{
  "num_hidden_layers": 8,
  "hidden_size": 96,
  "n_experts": 64,
  "experts_per_token": 2,
  "d_expert": 112,
  "d_shared_expert": 0,
  "hidden_act": "tanh_gelu",
  "moe_layers": [2, 3, 4, 5, 6, 7],
  "router_score": "sigmoid",
  "normalize_top_k": true,
  "routed_scale": 1.0,
  "balance_loss": 0.0166,
  "balance_bias": false,
  "router_cosine_scale": 14.0,
  "n_groups": 8,
  "groups_per_token": 3,
  "init_std_router": 0.0126,
  "lr_router": 0.000541,
  "vocab_size": 10624,
  "norm": "layernorm",
  "norm_eps": 1e-05,
  "tie_word_embeddings": false,
  "optimizer": "soap_variant",
  "learning_rate": 0.00645,
  "beta1": 0.95,
  "beta2": 0.99,
  "max_grad_norm": 1.0,
  "batch_tokens": [32768, 65536, 98304],
  "max_seq_len": 256,
  "train_tokens": 229600000,
  "max_steps": 3733,
  "dataset": "wikipedia_en"
}
Below are experts of layer 5 (counted from 0) of a mixture-of-experts language model. Rows are named up (a neuron's input weights, with its number) and show model dimensions 0-47. Each number is 500 + 50 x the weight over its row's rms, rounded and kept within 0 to 999. Numbers have three digits each.
Before each expert's rows: "mostly gets" lists some tokens that are sent to it at least half of the time. This comes from a sample of Wikipedia text that the model never trained on.

# expert 3
mostly gets: " F", " T", " W", " G", " Y", " H"
up0:509501507474506470541537537405433472517566401591446458489482545480553574513539540541533484449476453515600460462522372522536443483487505502521542
up1:551413501552558525471407499524525473533478553529460471477519477509562474443509379388498470471455466455541564481533555483526414432575492496559562

# expert 44
mostly gets: "′", "',", " ft", " ×", "×", "°"
up0:477469509477416428506587491443417446547613436556505439451482528560567576510453597560549553473497525513581424435496426473565378481479553428492599
up1:461503513460589478430534501466566470490511559450419463497603580416449456505439339526523474456517482361475534498494487524521496442512467509426536

# expert 13
mostly gets: " of", " between", " from", "Representing", "Scientific", " /"
up0:452507475541442503538541533462436431591557461573425554550462471539560593483459519593547456478543416506596440462522479499523498417455490520531564
up1:530441469483616385449496497481536461454492486405480449510516494489474437504512357449424485428463512387506537492448467466469502472608503556509476

# expert 9
mostly gets: " ==", " ===", "\".", " ====", "'.", ".\""
up0:518464458436544514519576542457455461585509381482484542462479562556568574545408508552458527486572475491523462436560500422522454472521483504599469
up1:564401505553549502468472565480539453489524531473421431475492542487411481546461323460564488460468506420488493514459504500552446436570471471522595

# expert 38
mostly gets: " While", " Although", " When", " Additionally", " why", "When"
up0:476444436586432472470612536479471474506487498500525512449416554532571550522462532467598489488575513459528460447482451481502352440511460597427541
up1:484410454587550509518532558474586459505549468496414426514487583522508443513471367450514485410451495414503504480505514486496532393542516518510519

# expert 19
mostly gets: " received", " won", " took", " wrote", " using", " gave"
up0:472523402520523472550572487497392568537552459488481501505465555510434584545466477488560506553577513543478434407560488392519459421506507445557568
up1:577581463557456569430559533529527422543515482421501508462471491504506481494428415438518433519460479409418445517520517495479513425564452470481538

# expert 52
mostly gets: " late", " 14", " six", " January", " 20", " seven"
up0:443456550528446479476506496534453456589591416486460458449555587528529566515458571547497558483542530561510433374464433428584425493488509438508538
up1:460456506538631483470549545450508463512599434452487481512522484532520404500469476532578423520422551412504549506454502444473535408536432384480577

# expert 56
mostly gets: ")===", "–", " Animalia", "See", "°", " ==="
up0:510428505548497412558578520453454432560533493472424510454424550502532594471455517510550502503521503455523515405490444496621492445516533461500516
up1:467483501606516550445513447460561501571550439490566518495483582470491447513545367393526459401518486421476599530508503470471488464573481468473562

# expert 35
mostly gets: ")", ");", "]", "),", "\"", "%)"
up0:476475468499487471453544581524516459535543504519472466427457483585547542511410505526573573533551447465498489405452420574473428482528544400528623
up1:509415451585583497512516560392531462455460475471532472459479493503459407520530406508432464481496500468437560541509517403536497457538478483473570

# expert 32
mostly gets: " ph", " N", "ا", " Ph", " Sy", " ISBN"
up0:428510509516483496572508540451415468563498559542492482438489543549647569510513551549486554419550469468511438427567530554538522459517515499484584
up1:435536550498596524417507523475624444484515499419490446557509533471542464541485375552422499460437448434465537454443496476503540407518429546562487

# expert 27
mostly gets: " home", " away", " Bar", " car", " Kar", " Pet"
up0:512437440496485456510556476472433463568506509441550512450440619464572460509541591570474433489574534555486458439483486477542469495498460501448517
up1:478423485536540512454507500475531422511551482485443463439447505438530416519452385490546486425461476427508621478531481406506523412542494460418535

# expert 5
mostly gets: " without", " Coordinates", "=", " Genus", "After", " by"
up0:506410495508495446506560429466527454518593496504490488496413562525541483462502582559568488442546477588564457435538546427634459454482480583480553
up1:489481489508490435552517538473504506473553465535446514502447573542473418518525355508415459422565545376505501559524471470495538416645455491399534

# expert 45
mostly gets: " He", " he", " it", " her", " she", " they"
up0:528496510495468525560568502485416503502532440515557522518516515556593542460418422540524561447532467558555458369481398517504445516549476422494589
up1:536466557555507466448525493482567449449547566451477493478463497499505444515483404431518517450437456395534513416534508490504538442555494507436532

# expert 8
mostly gets: " in", "In", " during", " throughout", " During", " near"
up0:477495558495538464631618575476448474553610464510509456461505518509550588531493511589512517441514504513520477485468479536573463325505564421490541
up1:502486521558547481513514469435576427546457537345455488548514509499513411528532398447522407465478424382445528585445535487464552383522510452512558

# expert 20
mostly gets: ".\"", "\".", ".", ").", "\").", "'."
up0:421494447578520419508650525442421478561525441535411436468538593547501482508408450528515484529511447448552523480513444516539442409515566388511474
up1:518408528562517484519563552531449441479465501489536500594454541452472492488501420483434387478478506390520457572524496498468528359540527500425584

# expert 39
mostly gets: " based", " res", " Arch", "oss", " Mus", "|---|---|---|---|"
up0:444443465542471440529561456499532449559515451523404511352434551526568558419521522453431516504523481465542541474479463489552446437484507495487578
up1:471524602543581568469500542472495441418494540512435465536511517554497421459524382450538492497471397322525565436477456521510499491551564519489573

# expert 47
mostly gets: "ara", "ini", "ki", "ora", "ino", "ita"
up0:501404561480454478520583536417492472554517358538444436521448512525590551516498507555479441441483525560612478423514461529541508451502499458467583
up1:503471547509517514457467483463490443475528434515488459543445474477449445543485458548434442442460491430425590515513497515515513359531399441464573

# expert 37
mostly gets: " George", " Tim", " Joseph", " Mary", " Rod", " Ty"
up0:426497433458476487612569469422483495526603496560496492481520592483516539450532389486517525454520508450489484456570513506507385478485543508486473
up1:437526433569579528496461530497454446496540509487513358534505560505487495444466350449474533411486485474515464514529456457536489450539406479488527

# expert 54
mostly gets: " Har", " Sam", " Mc", " Don", " Richard", " Bur"
up0:531466495456480502555571485533465550516584493572456415426439511540613600507416512480562463498545542523494559458493444454574561452477487495414464
up1:536467559578619513467475446469559430441492485517469437510530546577434420479511390421519451487473401405489509461529507512495528409540495435494592

# expert 18
mostly gets: " Although", "Although", " although", "born", " until", " when"
up0:458488403513474405539605482537460498562573399535500438477442500452587589462542498472551607460491509450468457379487527523483434422521479494537591
up1:530529474514545501472557548500531388520501419445498439534466539444517416511509369484544467475408467495528527547504549519448519391545491444556461

# expert 36
mostly gets: " Ba", " surrounding", ")\"", " Ka", " Ca", " Ban"
up0:514501500583513472462632531490461469560556468467432470449444478497585561524510504505519462569487493544601439422422465500524432415554478469489532
up1:445537509613551490481510471486482431512545390510476449479482534544418448544500496464526443402472470432498552518468410515494439405614430475446545

# expert 16
mostly gets: "\",", ".,", "\"),", " &", " ,", ","
up0:584433465517495518527568496469400569568515451590412464490394524582491482529532485506477497463569460448474487433427447490537517498486448421482551
up1:516543510510598539584430566418484529511466513408533420449572467495487520549537345486468456438435467477505483483431534427532505425554474489502596

# expert 57
mostly gets: " although", "%;", " but", " if", ".;", " that"
up0:535412571495501495504525419485438423554539539493493517500479558519624475480496509515517464493578516450560513411462502410500408449480458481460489
up1:432445525526565510504525498507504460469535474470439475491461551498452493511400419579435489423546526414515517474550473455503529352594510489491542

# expert 40
mostly gets: " Saint", " aircraft", " prison", " police", " drug", " gas"
up0:467438488473502505499545503429490492612523414545434448453459551471591566549438638585488491457511422484550472494472453511543479352479550416518477
up1:603509502529563436456496553430541475500469511485446463538575534529483388492502407429495539502499522404458475534477465481542479396512483488548551

# expert 46
mostly gets: "km", "ogn", "utch", "r", "ru", "ol"
up0:548451467543414536541484415431433470551546430517558524473467522484602570520541463492521491445528473509535447407502399440526413400548513517489593
up1:491513532522553576485537440503416493511455480516463457496548534566567472483556443489516465399487534404526490519446579502497562342545458485490584

# expert 49
mostly gets: " American", " York", " British", " English", " England", " German"
up0:543479517517510511458562477463472425544509407571490513393459557552624511435501528570543551421533537507666480414442439487505435473567480583517508
up1:497565444549564514495522494459556470486477515451506468503488495498494476553561434415504463449509421379472510500490481482575550447631384421480555

# expert 12
mostly gets: " Website", "|---|---|---|", "=", " •", " Interactive", "-"
up0:459480474477496428513595491438464482632499466589410456492492493428466539454441519518598512483446508485588445451516422530575550518549470516505528
up1:555469494545547497520558495490515466466472467526538494547590572553455410590544392428498488476459435447437584537467462481544549404522496462496509

# expert 53
mostly gets: " Williams", " soldiers", " parents", "isters", " Jones", " brothers"
up0:541544542542470463566583510511465476479598435509501456463391576484500590499436455559542509501520548508455444449493461426566530417489489519531562
up1:498512489593594527495513437482485432487497465420539488527458469479510452501495469508437530461460469453513529491447529465500481415544481485525613

# expert 33
mostly gets: " album", " game", " medal", " tournament", " team", " games"
up0:419497496481573469481553566376509452546595504518447458484460552543541623486486491506531525430511480495553447505484519442586478323510597535462542
up1:437493528614564436489528503473439426550595475479469482512528535517488480513511417413539515452549459416454492521558446492503486451493492391487532

# expert 28
mostly gets: "hen", "An", "het", " Ang", " Alger", "ah"
up0:501532487525576480569486472505517494567597409544563466489522611536512528521510486540438523507556457536515458474502484455560489427431486459534533
up1:489547529591521498493443514482557444502522459469435465536533458554466480502535374398370474379481446460442582479462469516596494362536437463542491

# expert 62
mostly gets: "0", "000", "9", " 187", "6", "sq"
up0:550464544487487502476602521451477503532583463545461402466461605471474525460448589545524533456444524378541463402515455462481509479451555516491497
up1:513511568622609476480496523492547452553469460514461446523438490510547403580505487489497568380492456425527482520407460541504528416523470472355560